Weights of a small mixture-of-experts language model, trained from scratch on English Wikipedia.
Size: width 256, vocabulary 17583, 134M parameters.
Experts: 96 SwiGLU neurons an expert, a softmax router.
Training: a variant of Adam for the experts, 692M tokens, 5747 steps.
Below are experts of layer 5 (counted from 0) of a mixture-of-experts language model. Rows are named router (the router's row for the expert), gate (a neuron's input weights, with its number), up (a neuron's input weights, with its number), down (a neuron's output weights, with its number) and show model dimensions 64-127. Each number is 500 + 50 x the weight over its row's rms, rounded and kept within 0 to 999. Numbers have three digits each.
After each expert's rows: "raises" lists some tokens whose logits its average output raises strongly, later layers aside. This comes from a sample of Wikipedia text that the model never trained on.

# expert 33
router:451477518425521509536538482498477508482495515464440621519541483515446446484486511573439570527502500481457517538512423548491446547560516509511480471616431540523582563489552555441505578469490555
gate7:577536534450494551506417462614487640529507577542547492524484562583449502519439443555461479487519577641551468443476513469561508384421526502518525462467484501518514540418515470548526479591496498
up7:437511525587607497504576564433497528450466370535456509456558501461545536473498499510460499448503426516602431584546524484568494489506398460528564452537568532540452480564469493519522498498662513
down7:520558495542509441523566522490509547418493424442422475510521548524469492520529514444490464448458434529455549486543505641542489469497477517525496509509531429398483436481476531547506558468491475
gate8:503518518404559477544514497512510465510459494470531388515446468456554468557545467440525482481544642416451435449582449499517568549453461484520518431582476516602446517498510530575416546618425479
up8:501482515594438540446547474504495460572569493527463622408547580497457554511492546489474516527491399571533544496503583528547514417533529594587454488509567546409504549479514506409537421417591521
down8:451528501589509477517532543490466624644495409495558480521466579546528485480459483522513477499445529488528574511486538471567496480357519521488495586538400474535560516519468426513521446549436496
raises: " latter", " house", " same", " last", " family", " number"

# expert 123
router:517553515429552528445532444419490439483468449414452548428473457497486534494543605460499507495558536407372594559458480531515461480455595515584538468504516530428503489484478582559538464507477512
gate0:386509469533510480487457513447491436468584499451375536491469520360508523563471566549524426537502551538508563371519477584481454521459535578520454429494509468514533484509505565544452622534449476
up0:485554548495466530546476435546323481483483541516452477533528426473398559450559556534421474517507525442459532538573495521515550527536548523447510494477523491545549469545484443500468472521388476
down0:562435478517464534496467508470520501495540491528436469561494509605553481526458449439516541485521446509443407459524481461532524548419514470488550535467462526518473502468554468611500585609490475
gate1:517561485617510428484443502495378534532552534487586565445505474420487518421489525573558465495494444488484457607583439541469464525451532470539495524449538591522574438561469502452439445509559454
up1:558470531523482527446512498451596475493447523508452513444564464575411474467569504499519556584517552529535599467464508521552518426540541457450461563455472385542458431420540468518544572522411476
down1:517487556554535526451399515445465529427536497505585547551462532531493515553517507508526474518585508534494520492422470591503484548496496530588441538524570444583473537523453520505473489459556560
raises: "ally", "ities", "usk", "ous", "ially", "al"

# expert 27
router:510519552506584528574531577513605537533498436527593438533503464438398507456543438513444451521528470498471477571510499526466470410535508463509600544562576516628461540472506516462517440475545431
gate0:514543533535549483545457530446523498569496366531507443572539549452462457482423521482498474466505570497559431542505437457496540483433467519448532425458446459500514480517519519400439552564572567
up0:566433438520450527513557524444501429519556621444489563538476514551483501479579462504527515494523542416545582492476501580516481549476559495598485553512582541513604472600485433556469524574465498
down0:522411521530471398509546504487456445467553483486491554564447450525526466485475447504516552454518536514443452543444473527499513418442432476497500480546466623510537496447492488504533570485464535
gate1:537567442584509608536496514582560549577437539406523443525458490482494582458450470558540578517503431507447485583408538471501584503436548436355470521530564513535523544561624530508497539545481581
up1:464555504511466551432535420482498571499527531389545530406546598451512584469398490607478562547522482501502486503470465523469409521495517376517472499457481486459512469571432385495498584505497450
down1:463412531444490478546529393612455489539541422524547464541567418394513503558547481503479357439497504437454499446514472439521500495402525555527516423557551526530437478556473541483514481542515513
raises: " own", "ff", " hold", "ut", "qu"

# expert 26
router:495535514522575451509477476505569530456492472497438530477495574526525540516464491529439527524510457556517464471508436562364485455462566526514561533544515507503459448423456429538488512538605507
gate0:483518488550579550538468498453476404543548682480493505510509530460493522568412464527457433557481485509579514545544547493539487451535582501508502505434430533498586459507492459529510548524504456
up0:502549499445505437457510521464575539485378452544413608547537442537499471562554433403523544529529545519389537486493504506519465491501481540453428360492576411519515414554449517482440475527543518
down0:538548531473512505449393501541413458479449510562460487539425450482433473500511515441522492488397565520509494468490508501534496502580522522501462524537528454438543548527509439514497463490516580
gate1:524450542387488400488488404517502525539389436474555473486506464539484547494632493493473636541547536583479443524491481463524465453468534526427471510460528486418458463524498492485442521460498487
up1:541507529505539535389557456543610541445485593588424505409487528469553422526462490540536490540574484455553484492472538463545467425406487564528537445476470484577500429521535522478479519425486563
down1:501499506545568517487519466569514522515540563547447458442476505497591434492515499452509532571421515548576476626470521370554508487568466520581650415451551550563538551590564491456492499561510502
raises: "pp", "pur", "ship", "ï", "vin", "ff"

# expert 125
router:395543458407496493533344553551362504529525555553489581451491480506526511560538478504509422523549504630508440502537461548543506469548490453465518437427483531512576527526510465583503576471406423
gate0:393555406564591539445522569466496586577461488422511355526445567350554564469450475518497533589581420481525497454437538559422562425472473476529429499520532581466534438464582486481555444513522600
up0:513432499480500479563516411519428426442430492585448601487496506597447533461479562464468589487557453574530488491557550452525446517485602475506530529536554448597498471489495543490527490474548543
down0:476534511478463492518544472606616432427484476497576470531481564484560430446420543496497479511533497478579467546484627592474498523509602541478496443577484571557412500524524497501574479487457400
gate1:412457444545568577512486573576500387450477544492443529530446390523618401492529439506541465462506396506536581427484518511485506524571522451568543508376527587399512496432485491483551490436482575
up1:555518517438441475498445462485546597522480418478609460516507509531461571499468506506400494494462558446515488466525530532429488466434515540382452479552483473575558448507531499519453484562487476
down1:545511535474491436557543543541610542504457485427578518473508582462442569585540409530388491481511522444527495506505484471520493520515462526476502475539480464484521470560444477484420530510459566
raises: "\".", ".\"", "–present", "–2000", " (w", ";"

# expert 77
router:535514524504533361503540475518574419552518498507465464480484426519568417486480565538448509423565448622518444495552501589485417498508557550493536504443494480556459447483474407484400561413571463
gate0:488440479532408562402461520521409561497427591519557425598486502464483424606518504604580461526464506522451458494527514465490458466525477578561584401530512551501506491467520520538496491500437455
up0:480521467483592501569586490532520474514526456482578557504543444519539528482524425459498510524539469503574494495428512508531539583493421437501442590476469471535551508541415561505457540568518466
down0:452518437410429509581552662460441514517569520523521415564507530463509483465537464482542454507562540532443548536500450495600526437495477577462428474497475554454466503456472543516425497471449493
gate1:518357524566478525575468448437482505524464452460508479597546476415504477436508452526495533465483570477558464450466385463549514393592532563451549499534518429535489481477503523512484528460358523
up1:465540446522461514565429515537496507574463487544491442596528438475559494498569510574550562485533489487428432538535471533453501543568514579529536506568467492395490526545468444469456517515389527
down1:528548500419538550590414486469512515417560516470440464480450537444477533552459607489457517466527474518564511524475462442516456440505466578521479492490518434541583471526561454511615476429444567
raises: "hold", "co", "well", "ef", "er", "overs"

# expert 82
router:549458456524472464492507509475419522544397420517509468444448455541479404406479503458460450481503468493492522536495572397450609448561485526441511452572593423517545510497445553545599503419485556
gate0:508571504573529554507486539454602504524519571497480557455532575542399509431512461405531493433371464532467394512422502484455528520487443410453491495477519457530522506508547540545460453553462388
up0:450499534346502418540514498594456407518503462413498477610475548471576523516526413527520489508624514516433533459549452497571496520534468627536484433490449552490527491491459454474525582482526510
down0:466383429480471504480511519595473396494592472490460543489455532540566546460485454483506481494553521509517451411499538515511372543550479522474420546477413509471434451482591375463457480500467482
gate1:532467465471482363560485507489499494523469511517529454522433521430561446459568541390445470566583548565512502454460454514447469516499483480499512436512516520446499485475549491515545425523450546
up1:453532475586465510449554435385462447581551530440451528459588520554409501468520467588545465466533501505439495561576598496545485589477496518493492551534449528566620534502542466515483524516532482
down1:529474517584490509459562468430521515444470467452462564512557407528510586532413471470511542441513432484487527515480519491493534520507479548482537474466428514549533516513480493423420576516502422
raises: "ump", "at", "aver", "aff", "und", "anc"

# expert 50
router:453574575405444511554529541549454556532546550499538503531518470512469622579537554531536517589525489533488472557500534576488455413471639509468471484540527530409498441466425451481542526468409499
gate0:502490401519492403554484437377509557509470543564308520472446523403566498421528587558485529501477523511498594551469500463604519435565466481495474467507511530509436604429540530507464480446423643
up0:482505471550535435582472400441551547450400502566414534500458573518511499446518443502500419491506474550473539507503489498580556506486462563497536472533486468482530535500518551484453420449496574
down0:453496596622584446490472418433568465538528566533477533529552477463582475414519422503514553532573513462521507490454453535537579449473480588510517550581525425509476513504559494487591454474456476
gate1:528516553398505476496498495559476446576484471573481453590527457512473464489451545532483507496563431488478515541494441561473488439552517535441494488428448525464471580481540479476545497544423507
up1:492509444511534527523366521436527520592498553539472419588422496514523500453483510525387456456465487466494483610496398543465433511526512421392468556506489529488510541455471403450418573486522471
down1:563412570601526477436443434479451494481488573521470422490551488486494500497513621504433507496508517525374530506502474515560490531402487408528549519481428480468492577537489478509529485596517437
raises: "fully", "ier", "ful", "ym", "iers", "ized"

# expert 66
router:514506542489545474539470584570518482426579419574474492560440535524514509534555534469506421394518516481430592557496500451532422472433513479582494478496482472504426546470517501457435551461463544
gate0:454480479586429496529531546480522506585527533527600454470609467462544503523541433522518521476518612503581448553457528522598490550493513545486478483521509534522536524541562498652508411495531317
up0:555497619494438531578535510503514512506494430604462439467499507550483470484534501531454517502553625499597495566496531481449552536443468516505486360562523505518467545578601444490526420496550527
down0:516473503487514555504480554545465494587520486591492419435525500459478509447578449554458425566576486491531484577517561505529565500438493487512505508523559522624550497611764454521555467476581422
gate1:462483503502491347513493508510477360474591457463498407406469482446493421562429597537502454505465481450480517474420501559555512454527401509562466567517531422548477545486445519552393464473447552
up1:511473493500487447496457478532456488515450466464544408464511571539479494648453484416490510482524437530521423443441544504533459640474403427500542586454504465602534503537503495531371565482502452
down1:485499478594527531451522496547563548425544483518495486438469465500603485520512474380454477544515521456454588568405577545469463522469486462422493579519479499500479515542450506587543450521523442
raises: "|", "e", " List", "aries"

# expert 30
router:545528498491497392488443599495478550526487464616387527558540348412496489488414493516540432496476503535501522572496522511429505483495416419483632482603467535526495547506493499497539514513506457
gate7:615584532479471549541497559489419500508515509435397504496555487519605510499493470516566507488573575464538497563543530498485569566486462524432477468443582442542497497543440431522472471559501507
up7:513555485473515482578524514456510474533505530495476450456530464534521578475543424524451486536527690539513451461562500549474455509498448500442483408529535463471436577524412443431528498511510563
down7:412441556554428373350434526497556470482478510503582510493494495481522481465517373510621541530411573497467471487540508432495506540389552455461475481573424463412490479456474433473464519450464488
gate8:513522463506476475542558508370521562475466416489493527490509551512633549499565543573471498487440536486491461493433409584474562582537471544408518561484558380480471571507502477564528505453526429
up8:465424465523581608482471439516420507539545579543462447523482543499510437529456555516625476524541519461515522610463570528546481405461510471439410495492572573491469524485583542415472545476530497
down8:503484447523509493520467419505533522584512427492477556473455425537451539579499482507607565513451465448467439436515495392452455552392486574456534516561499498504465573505566490448419540523447512
raises: "|", "aria", "ation.", "ous,", "General", " (b."

# expert 16
router:463425579539563580546445536514614478585447524537528607515525514478551535515530492500578549561441424452544501570415519499507456482547521545447503473524449563484460527548456461500489474512402575
gate0:420577556494485481452562510464482589464535442550463531446489626487411488415530464318419525489599455504497482536538453574433441548621521461628539546495455464486457454481505610507491566477566439
up0:500464429439479541465537507478467384470520484477508411538565504415548481477450584387521471541602545469448569562444528562440551528514518451479492561605510498460411501427456501589494564510541487
down0:498492558444515439541441517608548585462466528525532440462429459489550561435443463521482460478517522516498550473439535541545561463457385407454569509573545527553539448614552491512621477456500484
gate1:588462549485416533486493591529510479533492473492539496462523522442605526501482471400546562496406506444558517425490527377529537420478538439502551432401537472488535569487614588516578548505467575
up1:447498501475582518404528438516479493469575510428502510500599535485522456450402512561477511533582562489444517604475483593441464555622517493505509568476435502512453467544500569463457505444607411
down1:576504457457496534479505490585477428532433469466477548553490483562536531487465499492482547512463551596488454545464451449492536495530491542565436572526418432482567497492510501412468472533498459
raises: "ately", "-up", "fully", "chang", " of"

# expert 108
router:485481481459523515557408484492426560526429507469541514461512401596600495472459466436542498480543453485503503507442516608427567526487604532530534462562433544523527496590432523466505451531415539
gate0:426493443553521535547464574580540562558536521498470535568502486450507521607478511525510496510495474504505413469449478561503486448513459500528558525484528556482554454411515543520495525454476623
up0:531546461566495520536396530538515534561482501525513442578487493514576492532476529453516480492448483408410479507518522505521467447487541506543547577454429549502538513490494475530496438463514572
down0:539479523567574562510466459483517512471514523470492540495520472522525445450465600495483473494452492459567523570441502501475508431500427470460473574533480463529583449478532542517623458402509462
gate1:464520539485505498472593493516484408493465445544480442441538507475493486504474459519422430488498478440470591459538524447479504399472421509533538490488482507477517483462447559467488432447439491
up1:425484510493530472549428449491542458501447502446455453483441455464440418429392551498449491575559555517487454501477523583491406375542512527524556471504578528502494459495478491589473552440485478
down1:542476412414462549511435537502493500475441507530514496552535499409494423483569461476460509464579596564553567393510560517559490526459500555488468549529446574515481586467541470503508478422469471
raises: "ann", "ps", "ney", "uns", "ants", "ings."

# expert 19
router:505557515517472465502527472480425562478457493566460482552406566518491511514521488475469489493532506527567560415514550476501480456574474515479523480462494530461474448480475548419536565395458456
gate0:469531468425505565469526428532540489504470539500535481481465506470607463477484523458550461513578429528357532502540446474502528456448521524434502491513486541509461490554506503519393536517457487
up0:521520497556489592534526434535550492496480525444495533465483569494553483499484485518522469487536483589384555469547490409504515466422582563435529444514501560410443557497440513469423494542515486
down0:551609386538434529440470531419476560510523494546591542467472533490498455482497519483442492601543444458559482532580559605573466567447515554409572568499500556459502538600573468598540560509536483
gate1:473452514469598492510548456544465438515445458533513539416510466532499515574490487530474499474479542431604489478548529448547478508513414633476485407518560461513434511401469523446538414533513496
up1:559458519453530554568475482566459470523521490521476588471496480491462537508466435515456482613472469512564449486537489471547461457623501568510511412484495444513491544460402539541436490493568421
down1:558442515467486551538490400502485468480535549617502549469462518432484532526511483518514453517495435460576499485491504528502491508464450558468458530561577503493480633413548481539575393576455560
raises: "hip", "irk", "ir", "abad", "im", "and"

# expert 63
router:401419485487509454437582451441561480471563422493417487518497478561508412494454518429433642452510405514542544465451435510450410441516513509448553520542494503470446592521420547546532533523478530
gate0:555484521499565538504486611522646531540406439512519539492554516404594451521449492417598409473559524454536425508435457494492473434478514529501519404544550535509527472508559542520555455546479460
up0:470516511479539571460543524549498469451389465579516508499528532563602492478465573450500537521441561497473516515526529425494534457471467540431579457510497549533468507483465554485507519498421447
down0:604420523495421482530495390513466500419480517527570509511475562524526510498522456465487555584531433508426500476581520421511496445561443557478614507432502498518480488565531509574627479508492437
gate1:478487434482390514492483453471493569484507537460489595383380549456461573476547480391590458562403599471506526458497533478560598487436516459386519538449524493459600491478509404494522510540409510
up1:424458465488485441617449444459584472445532518486524483451451534429441574463576567437564561557454602513465554524429540490497544571524532467423552507522482540521522583507500511573451444427495480
down1:507537510484489489486538498411567512435518490553486430585562563511479517465509482565538511478486531557525469448514440517528494525475478504532510396481535384541471427561547488523568549429596451
raises: "hold", "race", "en.", "on", "on.", "ław"

# expert 8
router:587569499504429509513522506501397573402463547600506499526474477502542494421480563501472501455560490547552530514494524523498581486514432555437479509451531497447436464517558462480606407438546598
gate0:510530482447465512421536546596449550450538544450474561489457462452495540500460493527628486463514424513525466411477497473496461523484548547499499452545531462440523421614498411503486536465494472
up0:550509394441504523458461568502461521568472512495507490515461515502515516510558456478571398519436477584414492555553457496650470422499441487518549562464530534542544448496561488540404400508524427
down0:492490502488501549471501471526569463495508475522397429525541458539551569495456467482454478519551549566475583470551478402477386535566566552590498430473480419510447553509511510499561425433487457
gate1:502476487460495480492433512467496524481503440518503541562469506584446533525522500504508414577441505511522469451500538469507554564460425549553510563418511535414546568498509433530487497586436505
up1:589486379486508499474570558444510563555573531504468576511479566509446569491513445597478554499476479604433466403482467511579538515413442541439487543567482491440637450521529459463387410556507597
down1:510479451543598421476452472501471451452470599464464446513494526475551500524490483565438505495548530537481518454604527575510585418509352485466584494381559413523522505477428517477488492524607507
raises: "pp", "hed", "king", "hn", "k.", "hold"

# expert 95
router:511494494463462538482548535583387597480409493588526548413454480494485479564444511462476503544537481486539551515508440469541541411456522562417418542457498489474549564516483453572519399539548431
gate0:529500582453429537453416448609507579509483445552498581558474493504502421441562481442506488537513417517489468480502555572468489468522508445539564461474456537642520494631503430481519529459526454
up0:445475461532511477460480547483499498596504589536562483461559536565534425569451459430530478464475478461532512468440410515503503454526557517409452565523424418490501428441502498417444465517529455
down0:405480510464426491425513517485451512488521448544501429442455516420395540521503580501596542554512405608483493553453499440509509511572576480496472480601460532538550529510491476465528475443447590
gate1:480539517505422514445497559493527538440481442433421545466579558539503511450410459567545538491506556404471479612574472506528542449553459476494486521588514467474472477442411565542532495555543445
up1:627473521412417496472530499514482553431436407446480445443523497523526521469464490548572517494492558457579561588591523520480498416505468533439485432492600500509481567450470475541460522538474478
down1:490495597497475529486448465423545481517529422513432469434431484404461443444496494504562435533530492479488532499406647469537456513615544520493554531489502561478438505479431483505597538471491487
raises: "ially", "ike", "ik", "lo", "im", "eman"

# expert 57
router:477509466451572445514479506513383470463471421505584462426371419437421502542518472524495548563491458486482492464568474519548463500472472535457435493443533557453511545532445463570450477467504433
gate0:575522423462494536492502469560425506458525591468479511541499572513470517475572453551475550458569537428543509513430569513469448585569447494556438466523388624541540530496511460508529447514491500
up0:511543454453495509539487564599507452547509499556492501541477561525539465458561407515501490535545448464515451456550555497460507478583480560478443435574487590485577504527541495516551487507517442
down0:531521441453547579499498570556559541417508566660551456532560454462546475467442607516601554628428477487450484496508472512493505525507531470483420499438470551473508536498468579568469447486437547
gate1:501533572499412434522548550508589542519518454541513600433504529468563527485489477577522485484484475633474470505511538567503504564555504546507544491466513515531435536492452618434515520538563454
up1:457451540501478464488414615453496608502408516540545524511538564474473607437492576472490448601541501502532475488545496499466428460523479539556514504492559660494438495538415522507542434522476457
down1:492507522482561397514482524562546495529485525476579426411460515469488490428523493597440409562460437539537527476559514549517449554469449593529609510430587459560510534590525500530541509483532498
raises: "ph", "j", "us.", "iel", "-to-", " =="

# expert 9
router:567496488461522607477486524469583557507523521499438430547539495389480486425463480609486393517487510480518514489431492408455559517409549409456513554473467507573555525578518518518484377459442483
gate7:441528485535471451408563452516476513459519491505453429458487484444494530470419488452523502510459455463441546563586542493491506455598535486385456531510478496565544478475480538478503496460661481
up7:498502614606473474390547461382516487472525519474460480437422477553520439438534423603501471490538493455466569522531517480406519522561567549408427522503468545466519492550519504458447392559513548
down7:555584594495532451553461487498532496448574503478495434594473520477487441496537351515484481511455504582355545499479526536550544430521540506472470455489457522589573510575544468421463489534475500
gate8:539494598536475456534538527461529539543426438476633503526557461469496440490570497472507451478473480552552488507457453472596524443504440521513545529561496456558561507535464452450569478574517493
up8:451469433461597571442533484564460448461532492509344462447500520550518504541463539501446544489516533478470475471555497529442464543523535520510456485441555521476481430430482468593498539370534492
down8:476479512481495417489495447456542542470528477480548454609437562519441555486447552544562427459480485493586465486462477520547418479492564567454496508478504585530520457556464477514539494444485605
raises: " Location", " Flag", "play"

# expert 44
router:539460517542523421528536431519624516478455498480449534481560466588441600514563505465528471522599462542516498527553474469576530478494664504474560460419415579519543565532492511457496439401513530
gate0:446505466475536527490536482563395476501506446417560584403517529478554510486450454466503485528490444579415430494528478523479427464466507501503442477515455488528538486546508417513504392556544558
up0:415490440450462525495543359508423521512525490439550564497479501477542496491458375515518483562449411591494498541547556591519539476500505425480342437500491527442576437545464494446589498505562495
down0:558488438504461559487528567558465482468397526554568490488462492532488456510541480474435489427458497567561498513577560568538512506447492494487446574525424391512414550449569509498495532494491423
gate1:433485484418481505518476514444459534459540508548515357530508601555559501498455556456428552516557456534477505512517499481535612358518452526532518553605466519520469465412536587484561450509399540
up1:461475572556413458469506464465612502552526579558549566464552475504567463436481425507493527458482432574457451463530503372517466548503479388502515489492430393530542569530461460444508532414513503
down1:520555478482485442496524506500527550628514575590506474546438483542424503449417554516554516491483461459559507433494513593495537514548486422599497546507470522490551548542535515517545510512499485
raises: " a", " an", " the"

# expert 49
router:529451547466468479474438463451439428498471431429433461439359550547390416519582501453514520487408470477510524468539494506553469474585521461476590396529479509393543449493455446518425500493511568
gate0:438506481545533399573570530361576467466491552482510568489481517474523492422533406529417519430538482427494532408481438462484473453486484585499508562471472478543516469542425509541477422480393545
up0:523435577488423514462458453492526432559561452595557473473526558535469444506496563546511506531342577574483401613482548494483493416519579438508483483432485495429547492442579519408548594488465472
down0:544474497472613404430457540552479363532525483528573521495505473493543546437502506484522468532516543497490489541514379516569495562493532554470525419548472532532524412488527508465429530458524551
gate1:454487533447591556474497582538441495527567437523579535517528476549468593501557437477545528446519547481498567497426566493553571478506543536571477503576538513479553493554586460529475518507553429
up1:536393548501484504509399504616352460479509541522555530503511489495540580518536552463543498544366584473480553450500552474559485421505547357550466449536443538473439559542465555496482387577541526
down1:548580517491440480496607561564437528398499459456509449506461538566510486448473455494468522518418609493437618535508595520514505478484588553530482489463430467462518504458420465533511467516448519
raises: "ate", "ius", "ately", "one", "ium", "ped"

# expert 88
router:430538505408418569508499474453448455533563554470563413452527501400446482498563529540504501473431469502433540598526517584522460425532457470500568536486460507481509462554508534544558521505537546
gate0:500522446628509419566607510574501486557494497397574479510467640631541497510483583456359446517467571571488437493545486442500548500434450554501455511538578546544474567495483530484482437527547561
up0:521476576528465429506573411483559524608486493443477566483497606509619406534515440594542488503468525455414488456531426415459534433482519539459483486389544521476542427561614539471472571510527539
down0:528472550546501502443532478425462500537568601489561529586536547514531532423445524563487537390538466450431446445496537592452488481497604480437519513533483560496464476485588378515516543486485470
gate1:543460510428537531539533357523470566579424440437503539519553430481571520535433506532390496564533530581600523481494499449549568446368445499514437486453448468446516550472494574457504457496477508
up1:478429471511424455552446430566507539566475361485511544517518439481562475510484585489587559559446557592580534499532570486533461456481519520463521460479501533461497546511478636439514527471461488
down1:532585424473434490429507550429448560474518524512505510432610429485536466512515470376388441499459559513542450393422471393452588431443473527534539485598575527441441504446546462470573438452388544
raises: "\n", "\n\n", "|", "old", "ity.", " "

# expert 72
router:484514487472470502588519484553555509535477570496423404486427512524523388450477572493562578535452571504492478460576462404561429444579511587535475497484608434510417522478436455438534514541572527
gate0:472567561545523335498418527546445420545493523510492455468587429453530457559608487389531470400444552467500546526493466473486490583400507593449425530526463493622542537422465504593501558430482474
up0:413515504525429362543460447540460524460491516563544530553547485496545428547517481423457463499497538458517391417556524517502453518448541566478488570437558484537576631381527546544528557476528469
down0:442559434521491553487449534445550501487483517431415480506467485536535507454486490525518502574469553570481470461470523480412478461470523555499487480613568540501438498568482489525639574498517630
gate1:462526555444517478438565483459474540502523563508528457493460418504453441634520459534482499497540575503472582475516460471532487482482501536576500472487543547498512520451474472408367582497519493
up1:561424479456508494464459571538553499425503438436531479559528463447495463479492482509494530440529557399487581507557443410448406451527475485547484545502470481476363437538457538478331432521501512
down1:525553502480490461482520521501488515406527484374504516637585517456450495604505453448456495456523536485457454557398585524506534420551440554412553528594515488522485513473471539578550413553551457
raises: "-in", "overs", "ized", "umber", "aff", "ed"

# expert 98
router:543575488513481482492453434449540454459532464532492591472493479582522502495468474462501637502492565475542481551569495540415522486452582499512377498448393438488512509478474510442505412524484523
gate0:496502454492463434619445602451629480483493455438481529614481494577444550500520447573467485479564453516371477485473532547525537578569429503537457532552510546486489494487533456513536505611459502
up0:535445461501459478517420552431601551396471503531434542589517464593552506484450515576516552380590483500443421527436571566489500549563513429493488513491528544544564507434521560485553524546501592
down0:540518546532424581473488522526392505469523502531477534495500445457534577466445490470495564546491491497482521471457518592499483520481563428481424491477509579598512554523528544438557492589384509
gate1:475523496398484494537468511570453516497551526524475495492548480519393454496509511558525569520474534425480519528466558546524568571579530483512446528534527514527587451527521587594567488482458495
up1:483419528529544467518449505371489508538448466476473450546365510490503526611559535434439463512518474515563526522494480454475488538560464469465488417512433576482508575430459533472463519540545460
down1:557488513539522505480529471465537548541541501488471589459625490532563439495472468443553513495442507521477593531566517608486489510510501511526472358404639475457430508509465403418426524467529591
raises: " a", " an", " the", "\n"

# expert 41
router:400506598563510490548513485489498418465499501460502481478499497468480459497476480528543437581540438511460478410504515470502518561469514493467532584574475456581487452524452481485435471558482393
gate0:520491484517553474446449516515531545436452494512523416533504542486658517472544499398550502422491521497459516445406478545515497477490491491470513600516432605598511592538487538515518474534517566
up0:437438491584523553491522512506503489532521558520515468483656564503565544491495489530502497461451578496515383507542533659427473546524476494416498522526457557473499520542564498509503572480468501
down0:564511498506455489480564478450529541447506547445405584574442494564381454449380643471482543527419538441507508572480514428504408600489555473556508522455528592429582548485508515464558536511429555
gate1:614570531490537451489520555485505437598490488463576502503526540477487510575598452543498504474606498531512498477469541454421533429483474530445438467465526506546499496523512467451470589431454561
up1:424472475518546569523418502478494519522566486577431406512412607497503430511434533480579458568504438467551471497574515492579438380520495497512604499477562498497499485392416503513514529556516483
down1:556558592427482501499412457480547451495541517484459494550537462450449520560416481537549454571521489544544573517451408453500456495459524505565508409563501533475485438560465506501405489474394446
raises: "field", " inst", "P.", " own", "ee", "cel"

# expert 89
router:475592464475559507561451489555457564523476490430466546529524493405523482456529531628519533567371587441482574510496521545515439416480428429590455498536563410441539570541488476489588416454472594
gate0:464539441391540502406545455490502471427494486474472541536459557479468518520504487563549392474470513466612534544607539461508501637500451488533552502555492479504554525498525553524522525599440457
up0:461569474428453551486509508424473511524494453492519589553462512613450439473575535549442401491425618417477524475516547493573452453465387441539531622401526480572520482507434541410493500535496506
down0:511482537449485419490528450407453454528474441492524447474417527608467502533411567505466494565527571486574543478462522455573482445541493436497518519491464466539457524503517445468468483522545439
gate1:480436479526431492532520483471492506513485551574478488510523424516488573504607378447492494476580556499545552522538528510550580574484420566527514510545543534601523493564652401616500457450555432
up1:529496534453486443422460502414513504559497414476500445510487499539494470485530441476451532362608535483565554515500399468579467492517512475482591488514537415587566510471620455478437487478527408
down1:471511598513521514521453501588579405544506445562480498532521465479533526501604489520566506447545506558477478574564498521467451498436514475536578475554507501590535532458654484480393471562553484
raises: "ately", "ward", "mark", "wards", "ari", "ery"

# expert 75
router:523474526533571404523473484522461443550507496454543384533397535548437423487563584471528476420432461470413514496518423438501467431565549407529564474418467583490512484526452519564398491543502533
gate0:534513520473496494424415400542545552549554432422497580513509497506474438517489435565543526476538461591483454563470456558514556583472476473561525595501534608503534574533440444546492474447514530
up0:509482487533546493524480441592416571485483506456522508458496452439533541500563437489423551475497433554431492477490560470450365529446480505469491572468462535423479603527495479651507512491549537
down0:497480602512498357539437517504494539536503462402445507457576504577492501578471512508496514488521461499520463451504571526612481449491449602484527524470455471459434469536527543525575555610452462
gate1:470499511454546535509566463503506437444453431509571448494515521460488449590472524455530557514350553430538518418634566540491558414462522516458460473433586432491428539522516502397601443431581532
up1:509546502541478366582509475450539516575567553534414519464483505522566570432536450622478541509548486537489445482496560378558458515526525542510433574574445425520558496543446436512511497535539471
down1:411534577536497494569486591507526514523482579509588504468498508513534437571481470570411556519435477558551527418525511474582478552503448428490545623497505439544498531490470488440515491473490533
raises: "en.", "ir", "oa", "oel", "un", "oan"